Experts of a small language model.
Size: 19 layers, 209M parameters.
Experts: 32 experts in each of 18 layers, 96 SwiGLU neurons an expert, 4 picks a token, a softmax router.
Below are experts of layer 8 (counted from 0) of a mixture-of-experts language model. Rows are named router (the router's row for the expert), gate (a neuron's input weights, with its number), up (a neuron's input weights, with its number), down (a neuron's output weights, with its number) and show model dimensions 480-639. Each number is 500 + 25 x the weight over its row's rms, rounded and kept within 0 to 999. Numbers have three digits each.
After each expert's rows: "gets" lists some tokens that make up at least twice as much of what it gets as of all text; "comes after" lists some tokens at least twice as common just before its tokens as in all text. This comes from a sample of Wikipedia text that the model never trained on. Tokens count by the router's weight.

# expert 9
router:493506517503478502511528488539496526488488470514506545502489498474543521483517515452502482507477533478507506475458517498508523461524500498502443457506493531500510505486474531504486475483483477514445505472529471491468509516503455456473470506526522531500503501481523470465502494477491486516549523487524569524505504487496460511529543511482529477528513510521553476543487497495509501521510506494491495507489496453498519460552485523479460509478505502489507540530506522522477492485532549
gate0:511574534456495493494483486457494540490490500520465480499509454508482518538510505459514499499501543514535499509492526520532479502444504498512474524476496509513505522563522534486494492487463496476500489469487523488538499469481506489543479474496464493542514523495561468534499434504476508533551497524495521500511469471553533430470516523453512486558463514480479495482515473494472475518507509534473512497519528483493493514476445510523520491516495506487493471458538510488515473436521483
up0:450526513533534485481479538460508492506449513500519535551535481494530468509484509477510465517475525511501539486503550455470483492483502507490482502492470518537505523547541550481491488496526557505489503462530503477489487458483523484459498502482513466492449483488502532502523478505483484513530525516540520520511472485525505474500500506486488475480498482493498496450496503504503486473515483506492476495510525464498518544496454488480524526563535505509472480508545495546518520460513505
down0:509493513504488500522493499502522517488451489477496460500533458527489478480446505481538530474477512478489529460498456488535494508485520479494468589482537516506434485516483537516462489482536491538502503471500487467514491497499503495483458501536502504521522485528535518529494465543450488474511479527534540473496518489472479503478533520455515505492498517497503492523507495502497440499477471508496548509483446462491504479493484543481491492468519439519461506500485551549469498458508537
gate1:479510473447507489511505514485468467498490480495547493513523502533495508500474518493530492525479533457505483479484528513488468515450529502497482512480446462458450470484447492468504539489510482461481504451469533491513484495522500509507453523514464440517526448497507519482445496460466531474488517469509493489475516469495511481508474440487535533472514495464531499523512532493488510474484510509440510535456512459507472477489491504525518491508477500514458478485520486512494494539502544
up1:535482507509517522494537521486498489499506540483504509495520486538518500547493482526505482552486493535540468527515521451459517482443549541500523519496508525531476506479487500494474527498476527494517512506546475486476493471490493474510541513499517513489524532509486470506501495446481525482513530494479495534482512510493542489503510498519529483494492494497540462503510503474495477522461486469469514489536473513513489506544492495496487460527472528468467545472503454481509515498489491
down1:468564467481466487492495467496500479550484474488509533490520516494537524497494471487529514470517499501537508500423491493506493550491475506549538493454526530500437516478479518533504507523510485526543483517500466504499543465501533527478470484475508512466477550515497512483490438485520503492513508462467476487521514504444501523455497504479496453527498505505519510522520482485517518500472512530512530484496483505495481510520474533507442522482473509464508517524542494473472444502472461
gets: ",", ".", ")", "\"", "),", "4"
comes after: "0", "s", "2", "8", "7", "6"

# expert 8
router:499538481500517503473491472528506520477505487506475527503485466520536491520490506538522452513465542484519472503563501479509547547490487448492509488491539496554476509510488549478512480453511554497536502497489512478486471506483507526530479506488488488519517536522452490461541525470474527512490503474532521428541524480528491503491485501496550545490510493480474509484488515465487535498502527487475503526521548492442547551484482502491552487542496452458492488506528515493510524497481478
gate0:499483505477512481513504529512504541475503472477512475479530475523487505512500498501515522510505503514519461508479546498515534486541565498477510527482540481545500514534504520495503487457497533490525472494526477475530497516533518533488496514542524487536473491597475507516508547484510499530507475540517457497497470516485525505524498503479509532505528507519536480497516515539488479530466429491513523482456472515512495514504476466496519481506495474522509502511482482550516530494482501
up0:491475490480487536493506505482452500478526475531502504504487522517468463458515521481484517511500495481490478480462451534473438468503497503556504505515502546488465497515479485494475599484467504496501505551525522487467516507486506510547526496488484472467495492447464482487499497499511469491497489525462530485509481512492521525533469511532510477512517501494497541473498486447551491444494481504490480471480493484478512462516540505479554557479494493496520505519491523496473470550492522
down0:492523497502466510494462493502525495449467501527480534523488500485506552477546500538535510518526514477490527457546475500463485509444479531532442476437481482493505483515499508496501508512464499451503514528515486537520475457478505513538511546506512469494492494475501492523482507526493489504476476511516524458542517504504488537539495487484442505501478493508517491514491497486536524495493547512506504527532512482516463496515481521487478519477542510527532485518475511531498490471490502
gate1:505518532485486530504495509515511488438514520508491480482493534496489473478492501449508504451439479517504496498519490496477446497531517480523535523519510488483481504511517513479506506546529519481517460441546520455503497488477496518461508506484536483463486464507488485481501478463514503454506482436439462522478464489501509463501537471495475494497465444531454482518545515474498459499518480506493470537495506517496509495534493514489528487527520507508489519474534505514525481493500517
up1:520470483484472509493477525488510511512539491537461501509487503490498529496512487521463543503514493523510490497508477511515534468504558539528508457542501504506503510511480474469511560476475525485514467558500483504516495495530463509538492521483457526484457505547496539487500477495491491510484483482510485501495501508509527526532486502515515496490476484513509505453514513540498491538530504448469543528440476530498503502524519502550550506502452529537508472506508533451528500489497563
down1:543491475510501497536485552494495502532471481492515502525476516514568473492516552493516525503530496492515465521507523502550478533461512552512494494502465494484482503525511523480490518441438494510486508529508477522506508509493470531505515516496442495541457491503481487529492468488457528520535472474496524524510551503500505503484443494487493518484476484510490507483485481525436482493469503493486467459471458547562474502477453508507505469531505549541475514506477541458519493534467480
gets: "0", "2", "1", "5", "3", "4"
comes after: " ", "1", "2", "3", "5", "4"

# expert 0
router:468498526503519481501525502483516468488484513503467479453518513514491493496522543468483509483508483506512490491446516526531535474502472505523528536503502528524533504523525494530472471479506539503467473502436496546443532486493460471511490542504502511522488512555480521535511495485549465512563459498495541454487492531480515494480508493484502488507462521459544481507531513503476471500494494541510481519506493488476493475532499530553496526462528498478480538486496472518514502523520504
gate0:494475525508501513499513503486509472511445529519463497526476512506512516515510478549515521471498511539513521555482476486517494488511475480487504501526496517514518472484481484467430544518457524503505525490521479531460527501517556517517495466522536513489493511502488556483495547518491519504464486508514474464502502473496502488528497471488492481518450468515487502490528473527503516521475506496515424518495520525497479511521537571488531542509475466516488531545488505514528493478481517
up0:520545475518521510493503496548539543486514489483495485522470544507517495492489501506524539517463499490478481495556468519483489499460513477496497502528477496517480505530488493458497469488505492517525537459553498479513536582460471486529452465487481504465468523504467482487529485487540508466520510503543497520494515504468519541510515462498496518503485459521498484502483500543485472509499470536477496487508530500496523475483484485487534489520496528513540512503522487522479530503520474
down0:490547499479485507505532555451557496500535514458529531512457498513474472485516473532468499514509502529463485492515471492481511474548529514544492544496473486476533502493515520500436518518504506517458524504515505489516472521502468498531512530473517505478504487491538475470520521468485557530506525498492483495494505468491485519541526508480518521512516525501471459497484497513535540523512516503498482501485501507474480521516503461463483509537448498504523511515465548545525531474506511
gate1:542466503527510485489513464523497484493488489497498460548508481478502459536505527508533449533481519513460519528532550480481498501481466518515528531476442531533524500457498519491511510483499487481514527484490462534518521477499499455556535480490502495531509504498450500487508492531478510458566512473485487476510516479493492483479491481478568512550472527492527473458511507527549507521492504502501497510487493475499481523518507463491508482516447519510498450488520526428499496504502500
up1:480527503451476553491537499496508542503484553491492486515510506488511511504461535528489507482546498481481492471543494439476455496446529414538517494521495488534533508520488531491498523479520531493499496516515505514466509538508504483513502466485501499475500502486471452531488495509515478527514531528504519522494518483531494518483535526492487537506511458509467486480532486495499523516518473523465526506503512485485521495482528526516528500498513497481481490497416487513469468483509499
down1:471458508470476512530548511511529542462513535457542514493489493508458493481498515489506487464476469524483489461545491518432535463492495498489530515500490439490459516526490498483493485481481555515499528504539511488499535525524473508499498530504503523477459509487523482494493519506538481507496484483502528533478491523529524526530474481532488536490503463510498499509488486467502475484570509520499502492518524499527440485493518539466524471474491466556509548501470515498532488490508505
gets: "\n", ".", "|", "==", "===", " =="
comes after: "\n", " |", ".", ")", "|", "=="

# expert 21
router:515527482531500484501504507504513493490538476511524524456509522521523547512493491458475481520481518497514501498514528455510486522470500508492551495443529528509515494507518507511513511497510525476490532461475491515501515522464499475494487516460504493480504529562488486494524518524503477499524474473514518467557515537465500514461513497458534511474452522474537488487535497458499490491443505536495527485515483551503475554506532515472494469519460481462535480520502496539522493492511499
gate0:510529522463510468536480508516475450491504469488533464514502508512501531502449483467508517523462516490534486524470467474485501485511541486510490512486493496496478513498521521511543436470486507509523494489512485473505474459478529469512495509467476569489474563520481504464459499521460494543490490503516467509469452497473541475501484490532543484487448487540492453492505503502457511455510510505485503468484506483468469523490473491474475511472550502486543517506520489457522486512511501
up0:497480549504476490518505490552527497521502467495499517492496507519524492527440451531489513536522464497542468481528471526514505471536474511545539498463462511491461564471508540511542516477482493492520501483481538468483490468477551525549490481479476494539500504534477517493523499569460517521501498534497526527506509480501520504432494508473493497510517533546515458479505525493478493498476484503462477486519507478497470536499543534520470498505547539488494457456515492497468495565493462
down0:513531486492501494517486499528514520451479495447539444525492470511466503517488542501471488476532458522508499485498515532515478482487494487507483508520489476503517523470511480528509512487478487467509453461527552508505474497504475530480476466443512482497472497531460499505439525521532458483488468507506532468532545478493470510501481507539484550549550554517460507484512522467484578500534500495486475490466434515473540489527503513541519526519517499512501484477458490502468438489531439
gate1:519494518531525489494502480491484535482475517481493535527482463462495523500489497506498480512497507496514498469509464468550467497518518512541501515518508468493446487494507515503540478524473516498502509510527478488499496473485554489535496509500545478485522479483551515496513490472504481492518482411513528492531530471470495510500566457479504512443487505489467516501469472476509487489506523466453488505481466516568460522500530507513478494509495548502506496528444497514467499534462512
up1:542531509518525510477535525476506465517521481486523472487495459460528517489481468449485542537513491450524505530513491526539503485508505497523468545486579510518465498510542508515511545514524524465486501476488478547505499527533486538451491467458511503510480500517514488486543465493527514445502513455515526486494468509510525552505489511487535503516488526501501482507437504459508565499440504489508493481492513525495473515516494489499482482524472469486468511511484496503482525487487526
down1:487499522502505535464567512466502509511457506521535513472508437484554462545476443521482481459536536520489536515503522492460472503487501460486505512502525480466502494525510532476461481515524488497487514496539466498484534479492492478501500455509472552530494507494531490507462493487467507545493521480514493475542484505483493521491489526507528475479542504537467526476506485519498510495531526486497491477476532491529471556526506491449494522507504540516503520476497479492473545523528543
gets: "1", "2", "3", "4", "5", "6"
comes after: " ", "1", " (", "–", "3", "4"

# expert 23
router:475501521505489485479475486512515521497482494506472496488508509506507521476509480448494474510513510511493500484508511494510538454532456484512444485531488515474517529488504506536519513495474500501490477517500510505511510505528454485525509493500519545488490491463513536487475540517512427503530457473501515508434522493503541491530526488496510513523510441512497502540545504527460494489503476510529499497523503495487496473522473505521464491483523538497484464461475471529513518466519511
gate0:497545506470545528529511491494479489489534483523499496505527505494512536499532525454528514521492504495512480487538487531537487503488496498491464536476482504523511556521507491483484483500469482496474504524488516508495519498526493524454492520537497471491483498504491485510470541484499478518498502504527520498520525452495485508491516482518456516486506470509546451542536481465489494471474475456499527453485510505464442525460469496471496535523529496466531501494500516514497501525432487
up0:506516521490482532523492495533474478451477488502531488469510490481475502534523496524505504506542477483537519487504537488476507530492495466491525488479515483524508480514524522493517486513529524485495508504520537499502444510467488492485510452527492488449523514505490530505494483516489521530443428464523464508465481537517507547503517465499551528505502533469514579550523482528537474496531505503541506523501518496547505507512499470493477522485509525540468498467511522478471490506442483
down0:522516511498521530527480555472500502469447504523474516508505462501496511521481543513532488498539513479514481487499486468521514534509453503538495482496460517490507503510496474495512484472554514516474523503514482532512498493471522504482501497487463533484479439492504492491533534483507488459487511528516462503478493521513488525476476492509507540481500476505529513521476518510530516502516520487484504519472517494508523506478478431497483508448484507532515542477506511510469542522485507
gate1:486528445517505486484549508484509527532472476488533520525560509489491506490474524522503509469460523490526517505513472523493514518498489538514443498490484467542538473502521492485498504474493492463483489470520548466497510493475480500478514508520523493500511493523499513492522501461524512567509575514446473530514512519477485458506511515507541553534510496521522468479513493454485516519532514538516445495510502461525500516496533510514485458511466470526477523484548497526460525494492493
up1:504471478482529434488519473530497529450488504489499525522504522513511438481508523480509489439486522497527480488521442479513465488496471477475519497511511482513481483504483465441477498505498433487533545471480498446534487488486500495466524509489478500517490530519488510501505522446504494523487508501479506520526481496532479517499514477481499498473499490474509471488527501484517518462538498493486489472495524490481546484472497522541570433524500538479504531517482469529505514524511445
down1:476520476488473525552538466513475550471486534514493424495537532479518496486490514477531499501516504491524475496496510533492491510469497533466475496508519532500493492507510525494536511512511456478484498497571554452478494470468471502465499515537511507542471480534524490474496488483505460488549510450528483512459507513518490476525502510469516483513495490472547490502539528458528471513522492528494515495520534430508494496491491473558467481479520521500541558463498461457481500513464562
gets: ".", "\n", ",", " is", " was", " and"
comes after: "\n", ".", ",", "s", "==", " is"

# expert 26
router:480549513479522488525491486511542474502474500482506492479507516527459518497503454505521460522506499503477491512499476509498456509445521487535506513480488521494526540508478501486496505444512519499481518495478508485514522498521472487527551493494510521582497556518509498475501472454477478500517524469534523519536484534466515464474523515481508492538488485481490528490495514526489534482478487508506529504555472507460493475489478527467461519460524528483507501502513495516455473529484526
gate0:506498483510440489499518494485548537549424477510476520496516518494487511496476538527555498481573467522532508483533517502504540498486523535484494543514531481488531551527471501541449526506511524477478507522503539467492486467502450524533505472486486479487512516499495489516493502491490519506514463482486514465512476531489486509465481505492502472504504474484492508461506498454530512488469503477471497500511511529537431463523496488494522530510526513488474479509457495453529488523489479
up0:511509499507506539484465532515533467488519474547490473509522466499587494491522503520532473478510468531478463467506455533483510477447509472492483488515484487472524496498469526519443463519524513483492461520478510540498503484499445510521484504482531532490485494491492527503482514486505557495445503502511513509529489510492539531479498465540509485526491474456488437510486520503480514501516507500497481497511483529476502498489502507497541492553515550483480519532539455510568541468523504
down0:529541516501517546509497503499507492498502511519564469500494540526500534445483491523526514488488494471505499464480531492489496522514538501518510533512509511535530482471490487546463490522502498505499545516483487506494499513515489488490509493484475459501515500481533484525510528490511506479506506550476487503503477524513539553508482493539497494511426538508528507499535479486498508500477481550483469497529461475495481509485498496516513504470496496545536510474555461506488497504454523
gate1:500520508494468512518482516466521496504502469487492484502532529487467507455479556492461492519468467490511505501500495498503430500484507525489525469476475522513495535472498497491484508453500457491488536511513513487482498494417500512455502523514494517526477461490499510495536505493459506522462512495519562545521540468539441517453563500552520508489479472514493479516493472480478517545529507488480474497467486485503488477507489488509489509499522533501515543531482463482482481491516528
up1:456498512513500524486505540547503518483476500492506464486516520529517516502507491473556493459460505515504498512516498544488514538483549505481508494519538487496543483475494554497518514523543503516499503480477483503517498508493481499527503475488480482459477480480500500471492527523545473504458523518521512475491437487526461490527521497495456509442471482447476544476515486535571488491513495544484545511503481524487513468502462444529509495493529495549522480483486533496504534498500486
down1:527489519506472515475485511492507470500540487493462504478498515463520518462531468521518505533494505480469513530518487483460512466519502476525519488487430503497474434538520511553494510489497514472488481504497489482527516508540519506546493536525522538477493493510523461474483463524504506475509479452477457488451471476542528471517450489491490467521533488467472493527450491492498481470497507520480510503521516496528495522494479511484518496512495512498533497463494476516517529508495485
gets: "0", " |", "5", "7", "3", "8"
comes after: "0", " |", "5", "3", "4", "6"

# expert 27
router:488567511523545482496531485499524507475513524489508505464529489522521573531508499511497506535494524487527551491471515495492501511447505506539490550484523499508481512496451521543508500457535534479435481455492519505467499537478507505516485499520485481523523524528482521494510456506489500501525512483526570516525488550473520530531510508474521492488472496472509522492479498482483515485465474529506491483480479494489473511502523535466512488497485482477492493510530495507479473468496491
gate0:459519494488507524487602534501490532516494499490506482491468506511532480508479480513485483488478513490553511484478465490493535502503516453475499461475448527455458505513509460462492471498501500479480460488521504495485570518528527510500481439502529501471462521503455464562492500515497531472530529473472526515473521479485538461524514546507517496504514464484493483494526495520469467506511505534518512519533502492479481525527469512482514493490499502495490505518441487481458484526504490
up0:437459507486523511510522492500501503505539507531524503468464495500563511519494528500448429533554529466482496499503498512457527485522492484510479498519511510509470578499515507482517459544495502528485473491511545513492507569503507502507477463542489514518521544525476509518497503467497515437520521476526504501496509477481466465510515506462486474488496463483457489513526485515489457495519512492535508506509501486474441516503487512503521531470497537483506496487498501494539513527489487
down0:473510472485519518513538456507509484527522478461525511509489514519553518493513505515439486509504496495471490526488504511480494539471498509501477534519486530505486502526484514477481476505495464510483449458478558503501536537517532495488502452510493521506507456489501452526525500509486550493467478516490522531530477508483502456504557491476505471503537511486443487489547573539490495474493541529530514536478451489517514516527482515469488464547464488482506513498461515494494448523499498
gate1:497501495500507511516525542497525499484486492461482501538517527502485535526481465503537509500473503487517487508478502475479552471474508509550477516527471480500469518512469474512503505504500495494475505501543532471478448501509516515476506541506478489503496489502467492507461522535501447537493472497524524489496484523473495500482476528486460478568548482522458474493471556484530519535505512489518504523481509513557504461472472511509472534482520532517493521518524497470513517500505477
up1:519500482526487521475485529506503511489441517522512520458477483466523458485498531519496514501533479455497531448486519524539491538475503504473520543496539508471543499494543465431465511495479539542495480489488508472518554495519507500494475495503541501512487502481532484516503468477500547469521513504504444475518533527480473495489514506517498447515481542528489508487447483483539514487529495516523486500484428479523502507514504498514490484500512509558483503507504475522501470499528519
down1:522521478501519511461468461485500462516459536522556517528519442472494486532481538472502458520496494460481523530488513517482497490458505503461480465503533504519535495483498466481519515483555544536514514523514456493509492509551525473499487498454530508541493448497514484473510485511532448528522477530488494491488526527483490504508496490507512459503497502540543520493491490511537518528539515505516446469483509523480501467519509501526480485568464475511533503498500483498505500509505470
gets: "0", "9", "1", "2", "8", "7"
comes after: "0", "9", "1", "2", "8", "7"

# expert 30
router:495561497551500457498502496477494487484502526505507542490510488487496522541506475499485487522468516529473540482497506494490497523471532532505482501484496508504523484506513521539504510512547495484472486496484499462511500490504501492489487518498501475507505477495492497514472514480497492479558520500513534467478487550471532516505526519509528486464512493497488495482525485526512477471458480537486495487507486500506470522558523475458567495509505442505493491492497482517463452558481513
gate0:494519510493422478492526476522482504507493490499484564523470512488522516554485515538459510491549460510524466507484497526569515519518482526529497495545469525497495462534494522463532514509501516512512460494521510495508487487537507502503505510566526525465504475471453495509538472472500463514519483485507494538500496510498499518515505496499527517465477449482483473541480506509553501472503516508519470536501521527547521504508553474505486509508506515490521511501502520496514480461510498
up0:523537470455469483564556481464498492482537493467525495489525508482469527516556519462466509532554461483517455486533502486534505509489505486510481486514526520478483485492496480521514540474486463537507526531484511495515501458553510510554494511500524515478533489503517509494533484506515490498502480489591437503496505474509500479487530528522528533503448512538491513519504488495513491533521523485498549467466486507513495474500476512504498547533539478526463498466506524502508472515508484
down0:494506478534471517485489515518552507480496499470550497539489531525524522535474498516494513491469497546551530503485499481447508503504504499469500511530490529529490479518478513565540537465508519517548530484486489511507536517523504503492525465483490480498523508482544484534481456541499471479504490493510513523551489550509496482506536471525499450512496480545528463514484454490491535531513515467558495499481530505510479452441510515534485493508460507511468498501501530519518459501505433
gate1:479532465481480535542502489505484467537560501447516517522492520503503512465514503525500498516517481472523517507479508546559521515514514505541475523453541470514504512502503506502437536527511503468515531495472533506504472485469513485494528499526474495514498548557520453499509509509490541460491507474477453504472467493474462494551467536547501546514515507443477489479477484492492482499542515476517545449507502462531463504478531505522528486468536538499513534487462548491532505504515492
up1:503525491491536550520497524470515528489525482522471518481515482502472491475518512482500536499462486482495514480520477543513495549505504461532492463476526527489505493530474461523544500483524488546496489517516543483483500494492423486512444450495506456460484525557479501540498536495531502464526528503521495496481507503523465509502489490462493492506485486494470498489496481500528518513528516515516518525508489470521478549516503500514490488494510563457491514499544468500514501489481507
down1:482495457467476542528493475521505513504542496496481479492515502482494515520520498537479540521478499503557506498516484522512522517487511508558489486489468492534496504439484472473477519525515527474534451505497501497501483529474524486547465480525499487522483494543488508512507512504466509533496548471504446502463470456504498499486499545499487517501548492454488477469479477475489498499468509525494442472501419490461515517489479479433501495504507513536536493493509472521533488478468492
gets: " ", "1", "2", "9", "0", "8"
comes after: " ", "1", "2", " in", "9", " ("

# expert 24
router:521512506498492530500531494495490504472500479491491545500507504506488536569486528517503525503518529473475484508561500465498491507482513486498534486493484491531459474525533494466549489531478491519520522492530477530535470512471499511499494501496513501536498497442510485474513561501510552490477496513552531491530519524511448478476481486504499478516481445482514512472522502517485488508516550484477444535494528494464516517481493470506564527544501528506499492500531547494523470430484513
gate0:530527459495542470473503552494475512480526530538477503498490473534491487510471496523499517542534508486450570520498492511505497453506505502468533501474490509477484504535506463501524563459431436495433442560505498520471522506496505515498481490472497469471542516485538554485486450517505493528498543524487495484488486524456493516533548489469499504496499480508506487507518499470453471520468515489490490520513453499469477466538486532526506536501469500467524498547490525509470506499484466
up0:487518480481520512507540500514476537461510482463539550510514472525498471502533514486481463501504513510514527505494447525438498476494486502503516487519533487553569503487473497511486520504515492514528528506471473496515456458466475490497448479460511488526461469511526472484494489453486512463500489545472475546469475464538477485488517492512491532449505519485509522500504490542531480496505522492552482513515482478505493484455496483517488499458527517520475473502477516470534499466523512
down0:499449528495497479504522479506491513476523517486525486474510461490515499488529493509473505514476516495512489520464534500453513507509556513537510443509480545487533489480472530473521534500505472478546522466532505482476506479472517498505480494487463461546507475546550476432463451485492488462521491526448538507484523530509471483513507491503522495483530527503482517473523509524565493413522488523531518477531503503471474505460530478503493493509515482453473445494502486495537464476480499
gate1:505481520463488469533504532549533542486494509536494508496491524523504519510544501457498516519491518461529470513514477494538489518507486501519508489496505520526464518513537505494476529525500499523465510508492519557502511459507555488503491458489530512519476505519481482502502532487507504528516464480484464495482492543502483521534513428488488461499488471495469498498513461513497524504495496506512440545486445505541516475500488454497510507510499533510544522543478514493539482538500491
up1:534520487473558539544502451491527480496508486517522517499518466516444471487508491548484504498478486556453485478503524516502558468494494511465503518538555494511485527531521562482450543508455514484529508457508467532487490506482496500488481504556480492520488497472465514502488508522535497460474533540482539515506509520512513544515532509486513517545497535481496478491485503532430513488505501471471482472509505465512466527497528498530519459499519482512544541494472466479492517504477523
down1:501506479498499483496492526466517519504495488470487539469512475485470528498483487489505513523461494504503522564540519547483530511524544530509495454548517501533507502501484517517534520491407461490528463470448467487507503543492487515459502462538466450477493488503492527483491491541469493494499516484481561495526481536513472540536489486508479503476521511467485503500493477500463460504504550489475478475485460473473521506519524462518457469473497518520491512524499510524462500536508497
gets: " the", " a", " The", " an", " his", "The"
comes after: " of", ",", " in", "'", ".", " to"

# expert 14
router:508517483518507519532494489481464459495496536486526534490507500515467518516497453548499492515472473464493463486512500513519498549478554507549473485483495498488533520508449469493486493507491465494472471511453511522516551472479512509520510510472481506484500488467451521516470512494516505515495490517508492499488514503486530489490483491506519478518462455498504456499506533468468476491490493528504505503536481509525461528541505520473481526448473498498512480523501443499460501558502489
gate0:487476516548519525462472510490516544528528521534503487537538496514517515462501519466528518507519503504503510473506448519491485493491481521497481478498521479458474478461502504518475533551458505511485492464531548512497540488465539508498503468548536490503533495470563513474512493497508514474505485498518487457522485494462502502480474462482504534513510504510494541467495504488475537510497553528496483513541477515534497531502466528515496504506504494450518463504500460546464539535498476
up0:484497512538489505525466511482469476570495518501518520498508482502511471468495504492469512479469510523497509508492480477527463517503507516516506496492480502467475530482526515514531480524476500483502486480485492508493509532447468509521516519515488494479495537497528541501478498490477494486494494459500466472499483519501478508511477508511543463515467541517524501485521492516463541533484510478500464504483487474504475581490456499541502540496543495482531512538442509500482511497510526
down0:463480540507475488535503527486496485520519514522510542492505503535497513473530510525495464527478486477530502526456484458455458472527467507488493474470490530473465502467492504505480480477528499479471455474496474493512533507499553475474506504534477468503458478542466531503512480505521494519530471490514519486459462520491521449558523481476515497504466472486488474550470502509492532477485482495462486523509498466527466539492496479547490505514489514475451550458505517500512548517474476
gate1:510502473499494522505502523538515508474477550512518476512490481467479515508462488470531488500464488463512551490461534565482480526532499511521524518494491480525474474476511472514495517498483482485477531530494476479511486494485500507510492513509507518494519483521548558461453520542515542499518494531495455490499498524523489487527471450482495490480503486460503496507486452497481478451497509497473507510507517483476486481522496503472478497489527533487451500532504497517529470482503541
up1:493516487541491517483499478498474528537525494560446484492477496504484505472500547518510483513525515523478532495524536538549486494504552516512517500481534541513481453466505497499501525480497507529492479477516526513517515526497489512517469542541493481466557545473508442483475510507441495537497485493538512457490517487488479544470499476490475533504517556553527490500451482485497556560497499494505500487504500479560525497501490481515464527512491494505474559504487534522527502495488528
down1:481477486505512489498462468528476546522485488516469480465492497478510483490473484511512499507526526507508510497504521516500489475480522481519477491471504490504492506517547490502478509532483488488476457491475515508475515519473494552525536511512512491484507534509536520481506478525468500493493498528492542430497545490507552505492494545452512525488488547538553522492473565468528473467494531507480500550543511462506528511500477491521501495506486513488485474524453526519497563494473449
gets: " ", "–", " |", "1", " +", "/"
comes after: " |", "|", ";", ":", " /", "–"